From a checkpoint of a small mixture-of-experts model trained on Wikipedia: 55.3M parameters.
Below are experts of layer 6 (counted from 0) of a mixture-of-experts language model. Rows are named up (a neuron's input weights, with its number), down (a neuron's output weights, with its number) and show model dimensions 0-223. Each number is 50 + 12 x the weight over its row's rms, rounded and kept within 0 to 99.
Before each expert's rows: a language model's description of what the expert responds to. This comes from a sample of Wikipedia text that the model never trained on.

# expert 1
What it handles: South Asian name pieces. Word pieces inside Indian, Bengali and other South Asian names and titles, often in film or cast lists, e.g. Vaishnavism, Chawla, Bh, Kh.
up1:52 48 46 59 45 71 33 75 46 36 72 51 45 62 39 51 36 50 46 55 67 67 47 58 63 61 54 65 31 62 46 31 35 52 40 18 41 60 61 53 47 52 67 79 70 49 34 72 48 73 33 36 41 44 39 39 40 61 58 50 60 52 75 28 62 53 38 53 39 35 63 63 58 50 49 51 47 46 57 41 60 47 65 52 60 49 64 53 54 49 45 31 50 44 67 57 50 57 36 46 45 64 62 57 60 62 45 47 34 57 60 58 69 63 35 42 34 65 27 34 38 54 30 45 55 71 50 34 25 59 53 43 38 52 43 75 51 48 57 44 50 63 50 37 46 59 57 45 52 35 66 60 39 51 46 53 70 48 55 32 37 69 17 63 50 43 73 18 40 55 66 56 49 43 42 48 55 60 50 77 67 41 47 46 56 50 61 64 39 63 50 47 41 52 34 59 40 28 49 52 55 43 69 38 42 47 55 37 36 33 47 48 32 35 39 54 63 45 49 36 54 37 42 61
down1:54 39 83 53 35 49 76 47 35 59 23 67 53 41 33 38 43 31 48 51 44 55 48 60 45 51 53 38 35 32 46 53 67 43 72 67 24 51 34 51 49 51 54 46 38 44 53 65 58 32 36 40 32 63 58 58 29 50 53 41 38 47 47 42 69 51 57 46 60 43 51 63 60 48 43 47 45 39 52 40 60 62 61 54 63 39 39 73 62 64 50 69 55 39 37 52 36 70 62 48 32 43 30 45 49 08 43 43 42 42 64 43 49 54 56 48 61 50 52 45 66 65 64 33 47 40 30 73 57 61 43 57 44 52 58 52 59 37 59 58 57 38 40 43 51 34 49 50 58 59 69 42 40 53 56 59 47 46 32 43 51 45 45 44 20 60 51 79 50 27 49 35 78 60 60 64 60 47 50 36 47 45 33 29 40 58 41 60 54 44 49 43 68 68 61 56 53 48 62 65 60 53 67 42 61 61 38 71 32 60 50 40 52 53 52 58 54 72 38 38 62 70 64 35

# expert 27
What it handles: League table cells. Spaces, numbers and league-name endings inside football statistics tables, such as Prim-era, Divisi-ón, Conference, and blank cells between pipes.
up0:67 50 49 41 32 32 65 61 45 70 53 69 41 33 54 32 81 48 56 61 49 47 52 58 41 33 40 28 44 38 48 29 28 55 63 53 67 54 38 42 60 36 35 55 62 53 37 43 75 59 69 50 52 57 56 54 45 58 33 48 58 55 45 52 61 51 43 41 67 60 69 55 25 60 59 51 53 53 36 53 58 43 66 49 59 56 48 33 37 55 75 52 47 52 76 58 58 45 65 56 39 57 49 47 46 47 70 46 53 55 40 60 51 48 44 51 50 74 42 39 57 59 38 28 47 39 35 50 63 46 37 62 41 32 55 55 54 64 60 59 62 54 51 57 35 43 59 65 40 45 42 43 58 39 66 30 41 27 55 27 44 42 54 36 51 32 51 59 60 55 61 49 63 58 30 50 46 35 28 40 82 47 37 55 30 58 39 41 49 70 73 50 47 63 34 52 66 29 22 45 58 42 50 48 35 42 48 35 62 41 39 49 66 37 75 51 49 37 83 50 44 69 45 38
down0:38 42 48 60 63 58 51 56 60 56 61 59 62 65 30 67 46 57 52 52 47 41 60 46 49 57 33 53 61 70 38 54 44 52 46 41 59 47 43 44 54 64 68 59 52 53 53 59 61 70 38 33 58 12 46 17 55 66 61 45 59 52 47 43 47 50 39 55 30 65 46 68 47 45 53 49 79 46 47 38 59 38 53 59 32 40 34 75 43 62 35 32 49 56 34 42 50 49 57 59 53 59 39 37 50 50 58 58 78 54 52 33 55 51 38 58 58 51 61 67 46 57 64 52 55 36 60 34 51 40 44 39 44 55 52 44 57 38 48 71 38 53 47 46 14 36 31 61 42 48 35 53 44 48 51 47 83 55 62 47 66 26 55 42 25 64 57 43 44 31 50 37 41 58 73 33 51 55 49 45 58 29 38 24 50 62 51 45 64 46 41 55 59 29 65 53 51 56 33 57 39 42 51 56 81 51 48 65 53 83 32 68 47 55 63 45 63 50 35 49 34 28 54 50

# expert 36
What it handles: Technical word beginnings. Early pieces of words in technical, scientific or computing text, such as E-ff-ective, init, conn-ects, AlphaF-old, sup-er-coiling.
up0:68 36 36 39 43 48 72 55 55 59 51 32 37 39 58 49 41 44 50 49 57 54 64 57 54 35 31 61 54 28 44 42 56 49 51 53 59 53 41 58 49 58 49 52 53 61 16 50 59 60 48 46 64 76 49 51 51 39 48 43 52 57 41 65 46 40 52 49 51 64 43 51 44 53 44 48 60 64 55 50 58 55 48 48 41 64 57 60 41 63 57 59 56 22 52 52 54 69 46 42 50 57 58 47 64 46 64 45 55 69 66 35 39 49 51 26 71 74 40 28 57 56 33 43 47 32 36 53 71 36 40 71 44 57 60 56 57 54 62 49 79 59 59 49 64 60 46 60 55 39 37 38 50 31 59 37 71 32 50 37 47 61 60 30 44 36 15 71 37 54 64 38 51 39 59 51 46 51 34 59 59 61 37 46 14 57 81 72 48 42 53 53 38 62 65 35 66 42 38 36 76 29 39 53 39 32 40 35 40 54 38 51 63 41 62 38 47 41 54 63 34 60 26 48
down0:49 54 47 61 52 73 44 63 56 62 76 58 65 58 50 52 52 58 51 38 44 48 42 44 36 50 55 40 51 66 26 31 37 25 36 37 48 42 47 44 33 68 40 51 50 54 50 69 47 37 63 44 44 49 44 57 39 41 44 70 47 74 61 26 64 28 47 45 41 57 48 32 33 44 56 22 87 55 67 32 52 43 60 67 58 49 38 61 50 56 39 51 49 54 29 45 69 47 65 75 58 70 46 59 55 61 47 71 43 66 44 58 54 24 46 43 58 58 62 58 48 53 38 46 47 62 41 70 15 28 66 36 45 67 50 34 69 60 55 56 42 30 59 50 73 43 47 68 42 50 35 30 52 53 69 59 49 57 42 68 59 44 59 43 32 74 57 31 46 48 55 64 56 22 65 26 35 39 44 49 42 50 45 43 53 38 56 47 52 34 47 54 60 51 49 66 34 52 62 50 42 56 46 55 54 60 56 65 49 44 43 40 64 48 60 43 39 29 55 46 43 42 51 50

# expert 5
What it handles: Prepositions before objects. Prepositions and determiners like to, in, for, during, among, plus leading year digits (198, 195) before a noun phrase or number.
up0:52 62 63 32 42 45 70 53 52 72 23 41 32 48 52 29 51 42 54 53 49 41 56 62 46 37 46 51 54 26 48 41 45 46 68 47 72 46 28 65 58 59 47 58 62 50 27 69 56 66 53 60 56 49 64 42 53 50 41 56 71 44 30 73 56 57 41 47 60 60 64 56 64 60 41 49 43 35 43 51 56 43 68 60 60 45 58 19 47 60 71 38 51 55 47 62 65 48 47 57 40 72 45 54 56 28 66 36 67 79 49 34 59 43 24 60 55 66 38 21 49 49 46 46 40 53 57 35 44 38 29 64 35 39 42 60 64 40 60 58 76 41 48 49 50 46 68 54 33 37 51 39 57 27 56 26 51 52 64 44 53 46 48 40 49 50 29 46 49 60 68 53 52 49 42 29 67 39 38 55 65 61 43 49 28 69 53 46 45 75 60 58 50 55 51 54 45 31 46 40 57 32 49 50 41 43 48 25 36 51 49 59 56 53 60 36 59 33 62 71 57 70 36 51
down0:48 62 34 64 81 67 28 55 55 40 69 46 69 39 60 59 38 66 47 54 64 46 36 63 52 36 44 35 55 41 46 51 50 32 37 38 64 52 61 61 51 39 61 52 42 63 59 69 44 49 80 53 46 35 67 39 40 59 49 48 55 55 54 47 63 40 41 68 48 40 44 44 54 49 52 50 68 50 48 19 54 49 48 63 40 35 34 50 58 53 41 39 46 83 40 45 36 82 47 66 61 61 49 39 41 58 72 40 60 42 40 46 60 55 44 42 54 48 60 47 41 49 46 68 57 45 54 60 41 42 50 51 44 55 59 55 46 52 49 56 41 32 74 46 42 33 47 65 51 47 54 46 57 59 50 60 71 48 26 51 49 22 36 39 32 69 56 62 33 35 40 48 33 46 47 26 32 73 35 33 43 25 60 51 66 69 46 74 53 54 41 45 50 44 50 41 39 53 50 57 51 34 52 50 67 74 40 68 29 57 59 51 65 65 37 49 64 36 23 63 54 63 34 39

# expert 14
What it handles: Media and title pieces. Word pieces and capitals in titles of songs, games, films and TV, such as the h in Rhythm, Wii, Somebody, plus words like television, episode, radio.
up1:58 53 33 76 60 40 44 62 41 53 55 53 53 73 41 45 32 62 58 51 48 36 66 62 49 57 55 64 60 45 46 35 60 56 16 37 44 60 51 58 46 33 46 73 82 52 35 62 23 61 51 41 18 46 42 60 34 74 67 46 51 52 61 49 52 51 55 56 59 49 52 64 51 36 28 73 60 51 52 41 38 47 54 63 48 63 65 60 47 65 61 45 44 51 65 52 72 27 46 63 46 72 55 68 42 76 44 63 54 53 51 49 69 58 66 54 38 63 30 41 30 57 29 51 28 64 68 39 12 38 61 48 38 59 44 59 45 49 54 49 35 42 48 46 51 33 57 49 42 36 64 56 39 58 43 46 64 47 54 20 40 68 44 39 48 51 62 54 46 52 67 38 50 38 46 31 43 48 43 43 51 45 57 49 50 48 66 49 40 54 50 37 53 62 43 50 48 27 47 47 47 22 41 55 63 42 50 21 66 52 38 45 42 42 39 49 63 52 67 36 53 44 48 64
down1:29 51 47 44 32 49 61 42 63 50 26 48 58 39 48 63 64 55 30 38 55 53 48 59 66 41 59 49 45 32 55 66 47 39 65 65 50 63 50 66 46 65 56 61 43 36 71 74 35 29 58 43 63 62 49 29 57 41 67 56 56 32 32 71 45 38 57 39 37 42 69 81 67 38 35 77 50 58 44 37 64 59 37 52 64 49 46 53 61 46 55 61 48 45 44 40 46 50 21 28 56 40 28 42 64 53 57 66 41 49 71 39 58 41 45 14 58 43 49 49 57 56 46 39 60 43 59 53 63 50 53 47 50 54 67 50 81 53 63 63 54 48 57 52 39 30 25 46 48 48 41 59 52 38 44 43 44 49 31 58 64 38 55 22 45 48 25 69 48 57 61 34 52 39 62 62 33 51 65 57 35 50 38 42 50 46 58 47 55 66 64 50 66 49 56 63 47 49 66 45 63 64 55 56 53 41 53 52 57 27 30 50 44 69 39 46 34 68 48 43 46 59 31 43

# expert 55
What it handles: Sports table cells. Pipe cells and team or place name starts in sports schedules and result tables, plus the preposition to in prose, e.g. Longwood, Hapoel.
up1:69 50 45 56 66 68 40 73 54 48 61 47 51 49 56 61 48 59 50 49 53 57 53 43 54 43 52 52 49 36 72 56 52 44 39 27 44 54 37 56 50 40 56 61 61 53 30 56 55 53 39 52 37 57 24 38 30 66 77 51 54 59 77 47 52 39 45 47 44 50 56 62 64 37 51 57 53 31 55 28 55 53 48 63 44 42 60 53 56 57 58 55 48 60 95 49 56 31 52 61 57 66 63 48 45 58 30 38 32 47 61 37 61 70 42 51 41 68 37 41 37 52 41 54 44 57 64 47 38 47 43 39 48 72 51 64 30 52 60 47 62 48 60 46 58 54 46 55 55 44 70 61 42 68 22 57 46 28 72 21 43 52 30 40 28 46 60 35 26 51 68 61 59 22 49 41 50 35 33 62 73 30 37 58 51 52 47 59 53 46 64 33 50 49 41 52 40 35 55 30 58 40 40 60 46 48 47 25 39 50 35 45 35 44 31 66 79 48 47 61 40 44 52 63
down1:44 48 63 55 37 46 52 25 46 45 54 50 58 51 37 52 49 33 60 55 56 39 36 53 66 57 58 57 48 38 54 43 41 29 60 52 54 36 49 31 54 59 62 71 57 23 49 35 48 41 60 50 54 63 48 51 54 57 60 64 32 30 67 49 59 51 67 35 54 41 41 69 43 61 40 40 40 55 64 42 51 32 39 58 45 52 48 40 72 33 64 60 27 56 50 39 31 49 44 38 35 36 45 64 61 28 45 79 29 66 64 45 73 61 54 34 45 42 39 36 41 65 48 48 37 25 44 69 70 37 76 28 59 43 61 52 46 46 69 70 44 67 46 32 41 63 48 61 65 56 48 20 66 58 66 59 48 55 49 62 47 54 52 42 45 36 58 68 52 55 57 34 66 51 65 46 41 39 58 62 43 48 60 42 53 74 31 58 35 46 46 53 49 66 66 70 46 38 51 69 56 59 44 47 56 48 58 70 41 55 33 09 70 38 46 55 43 54 44 48 46 48 59 44

# expert 63
What it handles: Surname inner pieces. Middle pieces of proper names after a capital letter, such as D-ud-ley, Gra-pp-o, Ar-k-ansas, plus °N coordinate marks.
up0:51 62 62 45 47 43 73 66 60 65 39 46 29 30 67 25 47 54 47 65 50 64 48 64 41 33 45 29 48 36 56 44 48 52 55 63 40 64 53 53 53 26 35 68 68 65 36 48 35 63 58 57 42 58 60 53 43 55 49 44 47 62 42 54 59 56 26 50 56 52 52 36 47 59 43 45 39 38 45 58 57 46 65 49 45 45 75 38 57 56 62 68 43 34 55 52 71 39 50 36 30 61 53 45 51 40 49 44 37 53 68 36 36 48 23 69 40 61 50 33 46 56 45 42 37 68 55 51 56 32 41 67 56 45 53 58 49 42 69 83 76 52 47 27 60 55 74 52 56 35 53 46 60 53 49 33 66 27 57 26 44 51 63 50 43 38 33 53 27 62 63 45 52 58 21 45 47 54 32 42 67 60 39 53 34 58 67 56 51 56 60 41 54 71 53 33 64 32 36 41 51 28 48 51 43 37 34 52 68 45 59 54 48 38 80 42 57 30 63 57 56 53 41 58
down0:39 43 51 60 49 58 50 49 55 47 67 68 48 32 55 47 50 44 43 52 36 32 41 57 63 68 38 67 51 65 36 54 50 53 35 35 57 32 50 55 32 66 60 62 46 51 62 79 50 68 37 43 39 46 71 53 59 43 59 96 34 53 47 33 34 36 59 51 37 44 34 50 42 38 39 38 48 22 57 39 69 39 63 42 46 48 32 45 35 71 46 38 56 61 40 35 48 41 45 43 57 57 44 50 60 58 64 53 54 54 31 50 50 67 60 36 41 42 80 79 57 52 65 50 47 60 45 56 29 49 43 51 46 74 57 46 60 62 72 42 51 47 53 39 60 43 51 66 57 46 43 46 56 51 58 59 37 63 42 57 46 26 47 53 59 58 66 61 59 38 32 68 44 43 61 54 32 28 46 62 25 54 43 44 40 49 51 43 54 59 35 48 33 49 42 62 25 43 51 49 49 49 46 54 77 76 56 76 61 62 51 37 49 54 55 51 59 12 47 48 62 41 33 47

# expert 46
What it handles: Place name fragments. Mid-word pieces of foreign place and personal names, often after K, such as K-yn-eton, Krak-ow, Sk-op-je, Boruss-ia.
up0:78 65 30 46 35 44 60 68 40 68 39 47 36 41 61 33 63 40 64 33 52 60 61 81 54 38 48 37 37 48 66 38 28 40 50 61 61 50 52 56 44 32 44 51 65 54 48 56 74 55 53 59 43 48 47 35 66 67 44 41 51 42 32 62 56 51 29 60 62 48 47 60 53 54 57 51 37 41 60 43 42 39 68 66 69 29 68 38 61 62 57 51 45 51 39 64 63 63 42 46 48 58 66 48 53 35 64 33 44 62 58 50 47 40 18 40 46 60 60 30 43 54 47 21 47 58 40 49 43 50 51 72 44 51 50 49 59 53 57 52 81 49 48 35 51 49 70 55 49 44 41 33 68 23 52 19 63 42 44 37 59 50 57 43 54 42 33 61 45 60 62 46 43 50 41 63 38 50 44 57 55 69 36 46 31 45 43 72 45 55 64 52 48 76 42 38 47 39 22 52 72 45 36 49 42 39 34 44 64 48 60 59 53 41 67 47 47 54 61 67 30 70 41 50
down0:55 42 65 73 68 68 49 53 68 48 59 53 50 41 61 49 40 37 27 60 53 70 33 37 27 57 40 48 66 48 45 43 56 32 10 48 42 57 49 47 33 58 66 58 51 43 59 61 54 50 61 49 59 53 50 41 37 57 31 59 40 56 64 47 70 40 57 45 49 36 51 74 36 45 54 37 66 38 54 49 50 51 53 40 69 27 68 54 69 55 27 45 40 63 45 63 35 72 69 67 38 70 54 33 62 62 51 57 39 49 36 47 38 41 49 35 60 33 42 70 45 31 62 29 57 31 51 54 49 54 68 69 42 47 64 52 60 30 69 30 41 66 56 68 51 36 56 62 51 45 67 54 43 41 57 32 69 72 45 48 32 35 40 58 40 38 49 49 37 49 43 45 53 40 56 22 48 50 48 32 56 54 46 49 37 63 41 52 70 59 50 73 52 63 38 54 59 51 36 52 42 55 59 45 52 81 49 53 69 66 47 42 37 54 33 48 46 41 47 48 52 41 32 44

# expert 32
What it handles: Citation and list punctuation. Spaces, dashes and periods in bibliographies, ISBN lists and species lists, such as "L.," and list-starting dashes, plus year pieces 200, 201.
up0:55 38 63 19 26 45 67 49 52 76 32 66 43 60 63 31 63 56 45 46 59 52 53 66 52 40 55 52 56 54 69 64 51 54 75 67 55 50 56 57 55 45 44 47 66 41 29 57 76 66 45 55 39 65 48 59 36 50 28 41 43 30 29 64 57 45 40 43 62 50 62 54 57 69 45 42 40 29 37 61 61 57 65 18 63 38 52 36 34 46 64 54 49 32 49 65 66 33 46 55 39 60 49 56 63 55 62 49 62 45 59 35 63 54 28 45 59 62 52 39 43 56 52 31 43 52 38 56 60 41 42 70 45 54 59 64 60 60 57 52 73 47 42 55 52 50 63 44 51 32 48 47 59 19 43 26 43 34 60 39 51 48 42 47 62 41 24 60 49 52 65 50 47 41 53 52 66 37 27 64 52 62 61 39 39 62 72 40 46 64 63 50 44 53 48 47 53 38 40 34 56 27 52 46 33 31 30 56 53 30 39 63 61 28 57 56 56 59 57 57 39 75 58 40
down0:45 51 41 56 62 68 22 45 40 54 62 38 69 39 37 57 41 62 50 49 56 64 36 50 54 45 22 57 39 64 45 60 56 47 19 36 48 40 42 38 49 59 46 57 54 46 38 59 46 53 68 46 56 30 45 43 33 38 52 50 48 63 60 39 38 53 64 66 62 62 34 47 36 27 54 27 65 44 64 27 65 38 44 78 53 37 60 65 76 42 42 41 52 69 36 53 36 69 52 72 55 51 42 21 50 68 54 76 39 70 31 46 38 39 55 45 45 43 69 56 55 45 64 49 53 61 31 48 38 38 66 46 50 45 34 34 59 71 57 50 35 48 68 60 47 55 51 68 59 51 67 36 47 42 46 58 50 71 42 57 33 42 35 45 61 69 66 51 47 33 39 51 50 44 52 35 36 53 47 50 46 50 67 60 52 49 55 48 59 59 51 72 54 27 53 57 47 46 47 67 40 61 23 49 73 65 51 66 48 49 37 54 61 56 40 49 59 57 28 70 34 42 41 51

# expert 45
What it handles: Technical word pieces. Word starts and modals in scientific and technical prose, such as may, consid, determ, com, chang, and pieces inside chemical or taxonomic terms.
up0:61 48 51 60 19 47 70 54 46 66 42 49 33 37 58 31 32 48 53 50 76 52 61 69 51 43 51 35 47 40 56 46 43 45 63 49 65 49 47 58 56 32 47 62 71 39 38 62 59 43 52 72 42 71 47 37 55 47 40 45 43 41 30 51 55 56 47 52 49 61 56 43 52 58 49 63 41 48 36 45 58 42 57 55 37 34 68 32 48 71 52 61 55 47 53 54 49 62 46 44 40 64 45 54 73 51 75 67 65 33 54 55 56 62 37 48 55 66 35 33 55 64 43 38 40 57 48 60 68 61 46 57 45 36 66 61 69 61 53 73 73 42 41 56 39 50 50 50 43 47 59 45 70 38 47 24 50 18 50 48 44 65 43 53 41 23 38 57 42 47 74 35 61 48 37 40 51 47 30 39 72 43 42 44 35 54 56 59 34 48 63 31 48 57 43 37 59 57 40 44 77 24 50 31 24 64 44 46 45 58 62 49 57 47 75 27 54 33 47 33 42 77 45 40
down0:61 49 49 59 56 67 33 67 48 37 64 52 38 53 43 55 50 63 45 37 58 54 34 42 48 60 39 38 54 53 40 53 60 49 27 46 48 27 36 54 34 71 61 55 50 43 54 77 37 42 36 37 62 52 50 63 65 44 54 56 50 56 52 52 43 50 62 59 58 62 43 57 47 41 28 16 46 35 52 50 29 44 40 73 60 48 54 40 45 43 26 34 61 70 37 31 63 59 48 68 55 52 41 59 30 56 50 68 64 62 64 45 53 48 38 44 46 69 44 70 50 56 57 39 46 59 53 46 63 46 63 47 42 59 40 38 16 62 69 56 44 54 55 39 46 37 44 60 70 68 67 37 40 59 61 28 52 71 37 63 47 37 39 43 39 67 52 66 42 40 58 42 46 48 55 41 72 45 70 31 58 53 43 56 72 41 29 37 57 59 59 55 36 37 62 59 54 38 28 71 52 50 35 53 66 63 70 85 46 53 39 58 59 45 45 42 41 52 41 36 24 62 38 61